{"d_model": 128, "moe_layers": [0, 1, 2, 3, 4, 5, 6, 7], "n_head": 2, "head_dim": 64, "norm_eps": 1e-05, "qk_norm": false, "lr": 0.00826, "schedule": "wsd"}
Below are experts of layer 2 (counted from 0) of a mixture-of-experts language model. Rows are named router (the router's row for the expert), gate (a neuron's input weights, with its number), up (a neuron's input weights, with its number), down (a neuron's output weights, with its number) and show model dimensions 0-127. Each number is 500 + 40 x the weight over its row's rms, rounded and kept within 0 to 999. Numbers have three digits each.
After each expert's rows: a language model's description of what the expert responds to. This comes from a sample of Wikipedia text that the model never trained on.

# expert 12
router:446487434495525482520467551496501501481543457535434492541513612469510532465577548463519509516560493439501494439512439515551509456550517566476562553465557580560494453501466564486443466506474517449481474448529536428541481548500515546490438514509515466466564445467514455543493459506505476532531483468480514475519494498542502522446478584458547536465569522495462529494464488466504495621542
gate0:580473479469476534521533498474480556533486436520510556529497520484467527424530494488578489517494504465452472484505467483558458534542538587457385486551500565501522523517522524555475494432529516478538522464513537459484522475475502550499478506469537547516505510532513577462452500491463617520529456582496446541532578521466481517451510566458530553586553518496521502506432435437458523515489
up0:591478471533549461499496527589465522522506457513517520533549517516448489527511521510518468554524439586522501552493483469586465498480458524476482549552507477471462513477492486507531504505440515460433490498511482490544511428519551554474443461581438526463543519447446528426422494513487510544529515520439467595500560467438470558554494584509507471506529527519500482553457494482596487562539
down0:525490449501553460540567496487498470449543504547490559494547543508463517515478464552470511497480480513496489458512521414480453454495467501466498498478522529482485533504525515482500485455477478510522503532582491484496431400473516514539427562551434494524530430491475519473453475524431619442405520462549498476523359521463524502444446498505478522542521458503476446516413476536512467565506
gate1:505481483561477433473486514497519471525604535541516531528552524486471474546585528498466558467505532469445506481534492537582567416479484513522556445491502466493484519560470450406509464485450522479554466466441539438486456461496464451505461414516478507507581466500450445543467439505576505449466552433516498477531519555483510494457484469478409515463495475487498514483556457535503543552526
up1:487524538540468470495486426486476568548455464585455581502477432514481459494421507484494514496509436429509565497549445509521489557466512509621458501486510562417519524456438548491511494488542506440498438560502474435537550479529499464517527441569456503500566536490547559571523567542528483534494483441532519449542521475467480522505522527509534540466548518544487507518453537458528526493487
down1:490496431504484526551530461516460468557543524475432526541485529525552552516570514505499491552509445538457481465526504472430499517501559515437481472382535489494460499450573487504492409444496538470540467605482565466510523478462483549486534527507482471555500493493414432539496525490542496434507491495472482469502551527453423482445531460512468469557474521489417505526484500566512421527555
Foreign word interiors. Single letters and short pieces like h, u, ad, ah, accented vowels inside foreign or transliterated names and words, e.g. Wolver-h-ampton, Houp-h-ouët.

# expert 2
router:519523483472497472531453534515471486459468469479463523475495560512549524551599477407499461541475499462537471451454505523495434466622508554513462493487524545552524502545509493513558512450471431445495510529564533454526478533517488568437479491512452483463425443432497454485538522519506416529567522389450505479495472484467519523487466495461499553531535519520454506477547442460495509595502
gate0:439463517445464476514520540507503477514483502553511474435582515429528577574444583533481486483482554443431448520464478526491460510525468488510520433464493573567526522482515553460518513403512500484489524515530487529537534504471537426455479499444524418509580493485463520489513509507490567543557544563523473544478418480530481491490499520568483454573484496514449470496544485438565489505431
up0:550409441493536539526495511538537527511505490518506522508587493414507467521489500559488490578528488540532537406486516495434456566536453478585495426503497563537529534563491555425485528524541496428437544491490421494485508460513510575470541453533453518500410526475480487491484462454559515521480525446526510513537489530462538510544541518462602494494511533508531477532466515430554499493498
down0:443422434550503406503562535539504421547546464522494512458553546492495491494504490496473486495468449482495530572463566509523534458492513564512532507372504493507551523502581488503514526462531477467484486534506412560535427470491501557500538496512521479507628450549461470553456514490438579477513526547579507486485552502463494500477497447508520483559494513507505464510518563503550473502506
gate1:436541445521447539465474520518482521446549505545605513492486494569462500542514468528563434410471431537544470535504570450510493474482539599566568537459458509559463519551534495468533464520503528484461504471520475487462483523431484466455514510516464473508536571481528454487495523496544473458538531484433513512557560487450500525454426449474496422529499525582490522475505468427473522471516
up1:436507495502501503523514491435494587460506473548498508496485555501527482522517425530462484375464489546448455472493479396470485562462443511511506478480454548517460445482502533518472426471418454525503495566547494513506518520464516485575513416555500479561513489381451510537498568543469527534544511483516493485478495543456412516524473564515523467497496495543468420549500507473485534512454
down1:508510500515533535512512425433490547513527538468432489447560489499568527567437487500505532549506523532525498452561529499498544542480494561528464501463489510420508506519569421534487502485484503502557524608440515473457557581500544483480515465538578542501463537477464467519489482412503560448507505519539513578466487498500427496542510489469449406570438551493522508560469469494468448486523
Non-ASCII byte pieces. Byte fragments of accented Latin letters and non-Latin scripts such as Armenian, Thai, Greek and CJK, e.g. é in éditions, ü in Güemes, ό.

# expert 34
router:505582494511445515581434490548445460501502513475469542576470512517554454442515506443489480593506579510469468509554446529490460530483532512461532528493465472461466462526522559519513468514469506478545504571462509479447469512514520524443505505581478443423556531421510466490469440465508421565463543516495492467487443396506490446460507501521541466502569486528453517425437482477503471527503
gate8:461539462533582551472499524483492425522529478530486456433502500481490481529468563520472523475517483522478501449389447475592493506410520519538495455486499521477519493460478496558458490546454547560588565447523558564551439457501537484500515499456542463499458494488464474491509493521512482502483515448465552434546530445476485516510559492554471437462557502499551540411526494566404517510504
up8:460536464499538521463425513449494483488516478458486525543468502459539478388527520493472436521523569560481455552470507586570423569428524446469439554422487506503499537493486491513481555533451550507432509520470553482515435433480460498464507522487510462452495403513459510529496552516486557485528511502504524509445507556518418494496548511547489537542535469495565499493511490538544569528433
down8:565421466536527508443466518531486459480505440474441510508519512481530448535497460510413519522526568493528561454531530493527453486466475476451493517436504503551524539423493533480477540476495467526468503501501537557441451486572499564500414534502484469517512393486461532559497605469447569495527461442531514503452522560435464507522527569499537531527464590569548514515471522477511504524471
gate9:451487508551511480583480450567489479573512565524439498510553478466442511472594509482528428468588461499458450531452535528459451516528516485476456549443499466459436538543510534499518500535570552525502498527454514502498508524414540473453488542439528533546515552481469500538510479502535510507495460495496453487471493411489457506476428488512511484543533547486414469399496402548514513471485
up9:547519459477510503416570533457520539469520504482517572527430495547448483524428520535496491570407511542526506460558489511542534528473565508452587465509502512490524526502481474523430511531395535467540537419489466485494445534544499514539481511519486414499509465509499509467447534458500406542489502491474554487510524516549526470486535483406530458457467478499603459529487577451521494482509
down9:515566414407569447439536487492540476531566456484470503549448532532453491465437535473513486466480530486590530463490464518387501459509500504419493510546556488517538518485408387506465489523437535510516501475464453474538483519542545472525489524452464428490480444477456519508483443477503441523486475527532470469520430505496563509462525512469520558509512469437495555563480529514477506515482
Indefinite articles, quantifiers. A, an, another, several and number words opening a noun phrase, often after is or was, such as a species of.

# expert 40
router:456449487507573513546477565502429467501563478539465540471506534503456551482514545454469502468526533475547506492470517544513462493512474550545540454472467499538489491558494516465491493514483547426470542465466541415564495508503526510417487576426479448480484507521472516573426480522559506510530469505467509467397460465498407498539483594459617482464509516450460545487547495459487510546492
gate0:468428441559495492591506446527508506517519439472516497442564459455411498552458517449507465525446534502509470526497539507529570482433537516478542517464465525514510440474472496490456433509513557486501430525483534447518520487544517502402424613449524488580476479539515528546453464485526414467468436516519539557495491457558475472520519532493509474525505448554427483522539513516523510525521
up0:440537480502464478537435521506507443540499511437556559588535473429544475549479558496584536493553487537526461541468480496473555547546424445463530448549475444471498472495553534497420446462529497480493521447523492560477477469471445457488492558512506527554540455483516528518547471500463472528465583454458482437522464572486459545474486525513471551520493543424573547532492471515541510533453
down0:518490552547584516513489544489473548509554516564468446478433511433489506562477496489451490523535525477546475554455494561470487533484474575513519496489498522508528547471494506523521512514528417527539430479549510475531489542410536446533512453499497415463560543480454482540412474556479526412445489539502474510495509447444457513504491495453536504435469403479490484480594494480405464503471
gate1:505462490502464481498488525524453473499610554544496453517564506478487499546556601434538438490539497490547488535514567505507503493557532534527448475518468498483477575543546515481513470439525557497496524461561491441502492526595438435504458515467531426478515570429462513531462443482499473464450529488444408511457466554466439519525511507570496465484529457545469497574481502545519509478454
up1:505506460494483504519484526447489508526499468478468451485499589472530480541465554533478502454537484490435525615474446462533474588452473465493453510543512534456477533528473448526502526502472440523547453503466517410509488554525506488463494473448561516447472505447577472507487496483433520493460427522605473472464525513429450543551467520504487566519477481485397555463497472498543578438527
down1:529507540553503533499500467563485456549594505494463505547517492465489563426496482503481528516550538574501557443464482517509511567554415477511484532498502480543501564415527495531451533497422552453567514562495518528543481546573554451435474500498520452543519520602437480541480543538486443460564515448510460449532487459462461525479568528471484504543562466488479491508516510465516463505439
Prepositions after verbs. Prepositions like from, on, to, through, until, during following verbs or nouns, such as preventing from, took on, gain from.

# expert 19
router:482519470496519491490460555543421481475472443479442516578494545544510460494537545462460452563495510429488482450510461502447518488550527539484522500466478503445542457525443490533537458426475513472487386495479507540399529503474507534419447531575542452452451522479479515435522474516475444513467508493498522421545510504442506463486444526491557506525528514605399487466490453530531502497523
gate0:464486464477525492532525583452511505506510446475450523431513489569533530485506523554531509578486531504519467456475584487457473492549463507577434480521529551419455514470466465552504436386498524541500455447516472553475571492407499519531508550507532458457480521483432547532460554499554462477420534525526521497506481542480489505512488545471464477532527459416404437524503487512491525502526
up0:513493487499416556528514487522430517472550553474534495606535473467390477563433500539506475481545467543484506523476495547532481484457480436474541550495536498493451529414422466514506461498472495441490515489521494551581487509523537541436512529538452496463435469534486462518485413547491425557558533529530531539440541467465556509484519433469526433498507536522482479497470547519545533446485
down0:462488498524548567558535476479509503519474458478443478495514500514508572482511527515461478487433402502495501472522575560484503474503575494442574449424560528460512493524499443487455515500489498516605561523395510499444522552459513487556522523557541429520496552523451506534518487403473520467493469468504530490499560482541466532518519470583555493539530527567469501523514494573460467566505
gate1:510536468483483510452456513532518528532577540470526514546566521522524541519522479525494554482544556438511547491486486509452534487555562545508527472513499537493511520526484529466553484448540563518491409467442490438489545430582500463468492455455525414491563493457500489555472463459530461405429554457493447491582525499529483522507513444458411506488490474552506521416465497479455469431549
up1:482429498492539476483506557462492542473508490516464484504483479549497433483451405479470545529484519501537506509615550492463503604484445493429593556534486449490489454458522500474527558487486477457467522563530491567486479575494491499461507468514407484490486524522484451503467563501496452585473475471542521458508512493473503461522488526548558566449544513506522480545442517494558605469443
down1:473462489469477496537497531547518531508514526494545458511575518480507488460452479451529449517583553530451533435460527496427559482516560548475480404428448500488538529464494516486455497482489468514424521474494530472473508581509628623485487563458569479515527475539466515537533534522450502456524473509490451480539513541437478495452501508481447475521416532516478503487549565535537521460516
Mid-word consonant pieces. Single consonant word pieces (b, r, z, f, d, ch, v) inside longer or foreign words, e.g. penet-r-ate, Ceramby-c-idae, sket-ch.

# expert 31
router:454512456560436497621441529461493373532508505496520509553463549539549501458480478539495505526465519507487512498506509561596500418535518521524435544493475487505515467485486522472487486478469532506552485468518599504536501571503508530502464521466573435518510495532497388484483507547532476539476429453481460467500443465422472506478547451495528572535525473493504588528458486468504476488506
gate1:438530482551505528479493507475549505555462533471548535525487464454555403567552507527470496455546529554494511509536525486579508539492497566460428535516501526500507522548472548424562484459460506497586445475468602572474450519514524495523513517506455435461485503476517458480502478485573447482515512425488504528522561565467521527518499463507534511402495545468540503501458565451462481417467
up1:452520470526475525470501466556503492513473524490430481556492533521512547531414491492555531490482516530443462441476497398516468477493522496504530551562376466529429496515555518482530477476468527500458499540513534472475559522541544554487567468480504605535500486451459598542507567540459465484482482424544508587494489431464478496558530544489476569456512542470463549501446504489486473494506
down1:479530476596473529522462555493473496505589541595500441548529419525507550539506478470460483460464489565512484543506498520519415534523485486493450526544482414470481459572543499537518475518532510415506481514512515520504495520501528449470527496457506484482563487467518468516404538499546551509471586534536543482519473507393432523524535460509489487487443499540506451546446437577483524491560
gate2:464555509519485503485436519446490484567494501562454528540512547410513534515484526529548546498473526484484524491446481523478545556441480482570467446497451466549423484525461488517497482534485455533511449500474591506502510519490535543511511500558539478494423496451532447474502472564511491441508543499461502517492487424528508612462478624525497501506629470484551516477551455543550502535543
up2:498516498490525481448530515478430535549532544480444502516433467541474526492487514496488476475449539450534420510424497493464515568580544535449512487481467495503407501486506550488520504499490461467444482476492497515484403463489464432483505485517405433511472509532503443477527483567462544505458499457444482593521530498466528600442539504561434464467550484468512450442537523436526584495516
down2:589490480527553438501480440448506543579522528500546497482472523412496408473517498490602540553442508406487480471517506497513529497488525464581458491592474572466507469482467509458488536553486405493459462467524454544471459519446521459476463486524471494515528531442504552540535586476459450491481467535476428492504543519512457519514535552506507473533532566523525461466488525439514501458508
Common attributive adjectives. Adjectives right after a/the before a noun or suffix, such as new, high, main, public, short, local, inter(national).

# expert 57
router:470522479542423465531477559528449496512481499534509578500507521582417435494487489437475479489504555468497504519514527560509435479490537523501497456454453499464591502537462451435427511463444520497444460593530545549532546567547551543467477503550527507497551507531411525487465511556546495462466484500461464498444511441547458535503526518533515497516491482454413489448466441446513480437472
gate0:515545487532479557533453572510562528484514537546467555536488553515449501451491520464568525462516516491478507557465548539516502481536505509523495466398468516477506514508521395523520503449477553510470490483514470531476519496528474543509488546518504524542513530553392455451500587444505511500527494439397444490555585474572497484543510558491437518553427504477503524500491406525434516462459
up0:522475444559487523515473498467464522520479516465503482523521485499507444436547481515516530556543519523543524447429474434448565453452503382488486528557488468501459478555543489521483536537501544470455519518446488521474506515534516551492525466621430564446577497531491461495503480501520491507462518449433500555547527451479462514458523540515532467389504480506539537441508456553607458505506
down0:521507548501521547522491524495470466534542494515498485527515476516534492470480503474527551495511554528510574495482475541508549533406539505487498523455477508504461490511471541529504528485531419527436480492456434518549456515511550488533459503533481444513553500560422482467498476426476556386500547602473534534544387437521496444521533477447439528585512440461522484519432535482445449443454
gate1:506505443497450504494611509545431493543549539602445512478511474525416489483534556496518462526525484541469482458523513538513444505485518494467444431575413517434463528571544562474525536512504538507504510538496543454532467550473434467475428569502531516465462495521445506443543540512512475478517480488491453513450488576526500497473421476507508486451553438548448522485528493477500454430554
up1:489512477440540518553377481476479537469467498507513480533525443490585494517485437562501510470375513484486593483509477444575469529477462480436487491475474523536500543469489473522518479492510487513446420581551469524490517504562531536499522510435511480452463451524590518536502568494524516446463575472464533503562531509421505554456500552529539514490480517443476522539517486490534534564475
down1:552494453531478514547504477497484520565514500508501567543443469435378548541499461434515422519482534477457514460502474486514510485467490548513478478487526481526486539504543527516574487478441479486470461598532489496440531528506512525511465518497490498505602509475489433602485499515409471462611473426508522539460542513500500447579534403464499463499517539541481484542462515508495546534509
Verb stem endings. Final pieces of verbs and verb forms (ives, ise, ify, ated), or whole verbs like increase and praised, e.g. arr-ives, def-ines, surv-ives.

# expert 52
router:487510479558499448563468546492489435491474495464514577470461605508462503529474496460471467561495586475559503461509533460514501434530567554550519489479472469566543506509398486520499444526462473533505524493534546487508517536478504543494478531515446470508460584510445543504415535510603498510462444490453426489511577458535476523517525454474535499512472504514460521393483490461502444509549
gate0:417564514422463469532393546453520436505480484474489540488557498540480550552485527484498522572511519529435550472489548542465533524502515503493523550539415475499493428514524491496469472429492504550529467517540440495492468484496534528522497583470411439545532494552460459476471590515461484438460420516489468548547527551530511505429501518437534472501512454484452467504491546518494519455439
up0:490560469514525525486443559509534407496526514524561491496573516459500518545493495451543483530492521476554530495466425531511540447451459504495542566520495503466537460411486430460490502500532484527459512490491513464515447481537486514501459525483437500490564518538485504453495468517535481488531450500502454605567553480453434445447483432469482416540478474492529524499446576560623503435502
down0:565563529519538448529549457541489434518533395536517501428469532462550555497543489541539499508526524482528470478530515471472499521491517544513509483508512480504521537490479507498492578512527530592465531540495490518427411462457473487497457431561525431530589546488461468527506470515432535449478485463576505462522493502524416459479488432448473538511487444505576466547522562521471413480486
gate1:428546459509516507538525482487538472458613477505517507432506538409490455547510490512473493490521492517539498493501603521553461430498539511408473405558478520505455496485426464450552541467475429531489493580464549533495509533452563488513460488477447488400500515502511492490441527473533485522540473502464494478574517549511505561568505433501523505514460502490479531416544482496496500480563
up1:566490448526465525477406502456484564487524491549413447551479397528528507456558476522488549515445479480485521498471426482531459568547509508507521515514483548487441499507488493524526482510521494537547444551523460419489494484508450524462538481530509468451496499512577504511609493525513570533443532489463438530547540452517505488483529536565561519488595507544513460529543520519520562484411
down1:483531473544494480515452470605502521515557487556436538493463541476495514477485478460494475546474519479560481492517543493469561465553492591469494405470530534551486533542489487536507489500499462470423436607508511487496475444528551580546399513481579476572536523471477503581489575519500515473522492496497515479505516520430473524466486518466479460523456486496546537533509558556561487481591
Abstract noun endings. Abstract-noun suffixes and nouns such as -ity, -ation, -ism, -ology, -ance, and system, history, law, development.

# expert 1
router:487507424541500454557437535461509429509568456484486507600455594465464490464540504494508498622485465494480414517506548529517451473535487539446502492458527549532478478549491593530462495475468506460586524463484538470456462551481565529508448541536501483527530553514476470617514548541523486485514515462473533508502494482484483549505510503480558494481512525491466560445439458454484539486544
gate0:417471519484543503510536508527530461535484466520544501551477524427444542480468576495471477535448551525470509522498501444505477541566545579499460495484541480431438494551527510510502441449470575493547482458481510548440450486506492516525504558430529514529550551493459454489526551454449469505527437463405554448501531505469532486487563511489463499505494519459437470479477492474385606508542
up0:501494445515533581491503433469499522529511502530476492542559480463530418560491469493509499507473503520462481454532384496430564537504464499449463497565532526555534452508389430585493484577432518461430506430429531488450544488494552525461498542457448502523442460509515478460510501519482471562526601476451476524481461524471482496494535473514502488518497509486514583516489529461488532467458
down0:592497514497541572584518482449540516511556500532470478490512504541518474478443579477495573478487483548510540509527470467476566553470510455548540414483462505474499534498521505510436523437603454549493507449510493539510501569455541446565509520510474451531530532509455482458461445524522594520405517479502519490489426492440551514505526509506487516539455486584473448479524554577475531497519
gate1:428567422533500506445454514584539507513521504529527571472451503479519441508481533429539510455473525536537498538550554488470475505485506558429536511463450504493525553513497544449461473494413572386470535456464521536453493543495522508525493445515529544484592582491487448480501577482538492491599479483490476466490530566552454540492534471484487549479512551502497496490552477539499503481441
up1:431470453505513536494517552538510424473584471552497555507524592491527464456514497464558530539532486433544552485473491493592501557479512521513437519512492519499501514492441477530591525583532520550528440558507511442423501534438553470522466469523511527452486434490549512465507544515456491418521504521470448511492457573545468484507475487504572491431510492535508484538482435529513548555566
down1:531480496525469517563473534494442529616539534503492518546508458483562507476550480506526585523505560531517532503458481519454549534545474528483491420439455502432487518498461481517540442505577547486480493497504484453505509461511505513476485584460479548478534453481531365462487529537519561458530568502495540464566406510494508595526437512482480495565484528526486467475472484501443454500442
Mid-word l/m/al pieces. Word-internal fragments like al, l, m, ol, em after prefixes such as st, dis, re, e.g. stand-al-one, dis-l-iked, st-ol-en.

# expert 35
router:561531437544522503623462506525481511470488512495480460494459473492446574503531459479498496551518542506531525508379516507505414492468496502519479540469539594474592455531542547415444479540433569544493458526501526443453468510520526505519474508502492474474522549528504432541492498536554492486488468483469534467528460412519432518497463455473519520450510612494491502493516475460521507558530
gate1:485486493525490458557495474535498461494509565528490462516504419489501425494523451497504476531522494526493524526452483470542496465569505536519471450473436497537522475492479490446515517521561526488461543445511534497473481509556502492518457448486398443537489547579466458464563501412557450453542509508444528490517526447470505589434502469470467520553521585517441497397504598453443567492473
up1:486490477515460534511491487489530562466427566558485465500485503482574473569478457511433472505496452425501530460432449525534543521486466495507465441442498530478458431454485506498523477521480512491474526503531461447436466547545381476422518499542455511459437534570532504560528586434487503476538477480426583467500497415472461546547537473486457498540541520519467474476507539480537485474460
down1:586532529554450566538460462482474497532553488527418517481508441424519480440539513462502468538443500545585442579526493532464482490520475528462497444508458544485451479539518523559475468513558553462485423531416487482538510487440457482505468452479496540476503516530543440582507522544423484497511548444466525533552524457424497518563467543465459434523470448551518493530487480511463493484522
gate2:493557479539465526522469530496417505530523500470493534568517448516447470503548497512455492607492404467487524580498535488540472470470447512452481491518532531476506451518513444485453488565460551479526423432500442431580471451540527445505533514560470482417532579484429498583553514534536522484482534547524500423458496548481516499477512544504564499518521499533520527483500548511548522519568
up2:451467464463467529566491503437456472459536476486429567462479418489460547523483464439491526527454517532540528470434623495509488525530481521457496535468560478496502620520506455532500443495482514454505472463495464558479445509528493493555487526535520468395509517492446500480512515496501511514432469525496492414568521484499487554450511451475502500501490475376488472455506538534502562430518
down2:538504517548537552510523439493555538517441533482520513397476486521521478506468503440451510496531435520481560582486488494454437540448485459485486519463533508435512485510479565489538498544537520480428482545540578492568563475490465421569544517431474468494479502579532479440501516489472542489478468546507529443531471474510424515479567443563510557461543454525458486485460460434474498523420
Possessives and pronouns. Possessive 's after names and places, and possessive or object pronouns his, her, their, its, him, them.

# expert 7
router:494541427536450475502530499486460495512513485419453525500514463474523451619543491522467511460511514458515528506415566578494530517508556582506437483404464505500545458524458523516459437508493547486560445536482528478568424494505551527451523577513435508430490454478511451510454453490489466475579504487470479492510499515492468462482543538562528565500553501479542560508463447437522523511491
gate8:486476484501494514481571539459477456512457489533453432556485514504469487524525552510477410522494417477461505514446503530484510505457495478547514516483494491523492501509543534573464503494465477489509556458565595488560498498486528469463541510551578442537478547528491506432529496494506498448441562590520474456457501444456490422577445436495551482499567472491572494406472551427541512556525
up8:442508526476428456488428520478465507391494521506521494568467495475538487470513521491480429505516496494549547450489550565531519561457477484475477529473532414520569508497512457562425466545514493482427477565507530489437440459466499442525560529553517501463547492525485495520563491453510573476480497519525526511477527532534474518564440471466570566520562498477582462483526486410519526570516
down8:539452486545484475495473563484503511503539509531594470445469554470517447562520448471444597443496548548501515519460493491615522482588458519430514511477533483527507466490509451469522487553511506555461492538528411542463489458484483426541485522522496455568493493491417553492535469468552576516492503477526565528476579503519545514533574523472522512551492444518504522459531533516464446453500
gate9:485515524522516476465469519431420492482486491452533552447508500504458546504489537508446434488515549502441510434449514545445565544496542528537487593488569520556536526550528529576495539531484534517555540516506517445491493469435503503608478527530521455525445523458495550411399516537519489463455548458466498521506468464478508483531492544483502477452566538538532502510490541500525373528513
up9:530530482497494501507515491515522560513539495509492568508468427477487537490501467536499499523456513476497461479474478437517463555407539481405570476495536561457486537457374478516544487488465550462489535464564505487503567552501568503547527497498502512528524417468545591508436523515512482541483489480535543441444451538583478456516490460518470494503424506459555576470441496500525550427547
down9:506557520493503476460456574490377519517518521480457501457540474497460493499584492510457494584431454477518448425509490486477469455498509441434436480462503486455426500444528497538548499504466492468483500462513524460552452551506450618516496515430452541501406506457533555542529490486507479492515491502510495493498491555525505492484414467580532525523438481411439480512489456508464512516538
Preposition "of". The word "of" after nouns like part, one, rest, professor, Department, plus occasional for, to, about, with.

# expert 21
router:452535494440462537492498494481488443493438394545450534516462495526475477511547536516482476495532466497489466472489496505550496495517443582495425515389504597508504466596547535481487428489501496453518454553534510500460517523519520530475466498441524436508541531462466407529430479486604496508510504498477510479434489518522463525432531519513495527468568500485422535471531481496558493538588
gate1:487514436485404524450542521463548555453589491529511532469533492463509498507519497490462439499492528549430440491525461564503487482542513522448489521530547597467516409515515465456563447515486556448438494476494474514429489482510525471466527497523496438468555555522500491451457447528491469477545457493427539494543594511489478528468498477527507500481489589486422473463540556492522561510586
up1:513402438441504456481488465499506512399509518491467508526469530443500441494526431486504488504443537437523526518501480550490483504537495506507504446511495465435461496500552515494516521474488480489547519572504495452407524500525533536535568454543436513466523554469525466520523598505583540491579447512475502510523454513473441481548499538539491555431577420560489476526411537457538549531486
down1:601519487537464534509567537460459438446545514550573443524509519410501474533496588475504520479582557465468459563506482476552529521476502538460458513527509474533485521493572548540406482435547521418485530562543458492519539419549528475552491511505490502523543508480507467540521461524488503549477460446511434518512498525491558507562493476510497484528479465510521375523457475503532503529515
gate2:500560500534446492480489490511422507531421483448419505523445515441443481533473517540469538521519490438486522548480488541494554555514478425523505540532514493507479522552484437546500493524522563438527489489469489421456466495435574545452531486514482552482489503423530443523491444458464491436512474496458515498462478519554425502569431509457530578444512524435515472479529495532453392512558
up2:509558505564506503561525535537472528527482473477557496545503439470485515539533484517528547511428479500456524485408532426504468514549450516477498468459485519490388467499546503489472464510582569512481492530541511529570456490473457427471523513563486556440500500473458460444457523516521471532473459496487502549519505449418507556405512464546532546397554528445494481444524477522472573490478
down2:511449558522509360485518526437563496539446524474434545537479499515431493522578449485490469464531533504496516541534535470547473548425509502515476513499477520498502539569445473433580552560515480457456488486520496543529505566489482485484492501480460497529448554528515516435442515467490468534503514524462535524534468488519508509572564513480481505581549449442462405460433537545500518509432
Infobox list dashes. Line-initial dashes and line breaks that open infobox or list fields like Born, Dates, Champions, plus sentence-initial He/She in biographies.

# expert 62
router:497513519484512490480494514538430503506485466479427504521455467507521514545548545381474477534488649494468432483418449533499555507439488494528551451505427475535454459450589539467490522480505537540526516523472557487441504504569506523496516561394535503436497531483448501497456504438573447473511484474469511484505528492473437471506533463509524441575486491465507485465474485497537447513477
gate1:497513488567523451473472587472460547525592559538523588497505532580426517601538593499486510498529499469503535462554536525492527551517507535436517469459520480493467534476513487457511471482502472477485534484483526500525524430554448451513493501463581478491514532496546451483493528467545438477484542443512479522475518566540409464485501482509551464415426523441485477445491459554450488451480
up1:511486530478547507459456427471562593491509501553499494483522498478572469478513418541496455485398478421539436522520438508466496539458424568511519542530463533519464467466491497499480527471460448538469523560488514474521478501463459500493499496560485436532421507540511428560534544464522506495501470470433493466533484516485487532428502572556470575472491552511475512510439599547526566499484
down1:470544507478449529573439577553489517559517517499454559481538544447480570532513483466553479474549560480527538570459510525466462460548570520545544514484541451515536563476466424530419449476532546481495485552489491493508456504424524509503497494473505507539605469437504464520574514510539480495557465484514466519475466538487552551500501467464473438531539479476413516556518476531575467555527
gate2:538471485512530476470466517516434488559511522478503521510476437478489478564581549493440466551537460497521480540428479493521520512518550451501459476497465462514486457501567471505483472512468498521491460395528587496569453508540468387566510513527482572453561602484508477473482484564540451435447463525458455435518514451510559513439484530440531423494437493515491494476461453488526499512497
up2:503531564502482503514547439500559459511525516506455516505465507446535507535442519488516512549495510495483515481442509470454480530599475538571465495538420511515487500489494463558524546477537432558466535537519459433508511485449551511485485456550417464448478550571517466490474485484543534505458521446562542481473513515407542547535538477498471591490588448382444508468473526468533524447494
down2:559482556500458540485508415577516482546515548456512481489534506564551515513483504464436500522486436512531523549454514476507450542420525416474492542525529580449463478527515496448512501424446513529503497493535521577501524473582470462522472550455497488550507559461476472487478505486567417477442491537578468456520512463495472489499503518503518512505572500501554443478479484548424467607435
Prepositions by, with, as, for. Prepositions by, with, as, for, under, using, often after a verb or comma, e.g. photographed by, graduated with, known as.

# expert 37
router:495538490447424514526489507525502506565469439510514552461438516499519492518514482510498490506540552454480534476490471531520482486480486583516530531455452483509597447471564452529496467445463505551486549462522533482532453536531521541502476528419497470504489522593483530586452507485517492513649455511409511456540465512449539525446519440415483530548476526530509542451423486504499537523546
gate0:546479472477459511471430516559450535447452535520488478420532499593515468462500488564477467497474484509453497507518490506533437536447472579482434478509491512490507476508507561490549474419566484488453531539579448447428510606493537558515484535472491525484475525504490488561504552436533527426517425518489495468461455508558502460512494454553522438574502584471492540497497550538520482548538
up0:549557432561487518475445510527473580439488500495535432512606437498485475520485499474421491570511454551505523539484502472536450513511504495487508551508509510503534463461518587487496529590510522440467463474428483439492448570494478555447470371480465531521489521448511502496444533549522524478480488468514485552511508530497553484492514488544485444448398533486493517533443507468546524553533
down0:467531513528506570485483511455587565553549522451503522484456505500490532454505583565476556517460467482539586492538602493468504462477456478502529480420502418526454631505445478497528442464460499506496501470524504541469477532472431473601542540519509501457533480495455540511495461453471584467496565510468510476521413520457480510510488500511458430487517497527455547524520497534499471519516
gate1:459562522540473510446547529484550530543513504496574494502467422545476509588543500513473474509507500491467464492499500485500464497507526531525563509453485481512473485495494528443542522509467547492564525444485533531601466495510505441525526493504528423565565549493512487521444436540608452437470516375469445492591517504526493522529493422485468424466458530488497564500446509502488559495449
up1:545494525463519521502433499426482535525503548573476522597508519626545520477518515523519522501440498490429502553461449480462478523499484455538579582530413500431475484533472508547526519556493433464451431485478510433510468545567503518497580506573532533482518483504517476519514519470560455507488489496550446462545543481453503563487510522498486530477579519488461477531476501507543592508473
down1:438564470494456552514411453541454481461534455468489613457492573462492475515492527498525504508558490508536518472529441488507544501546492523500481499541482469468521508489507482481572567465518459510471467556466575580465476517512551504554549584499518496560471592512410505561504494532491576476477507499542523491547548538416474446567539508484522485467479502576570467508519527478470469504544
Line breaks in lists. Line breaks ending an entry in infobox-style lists and headings, e.g. after Type: Hotel, Kingdom: Animalia, cast names.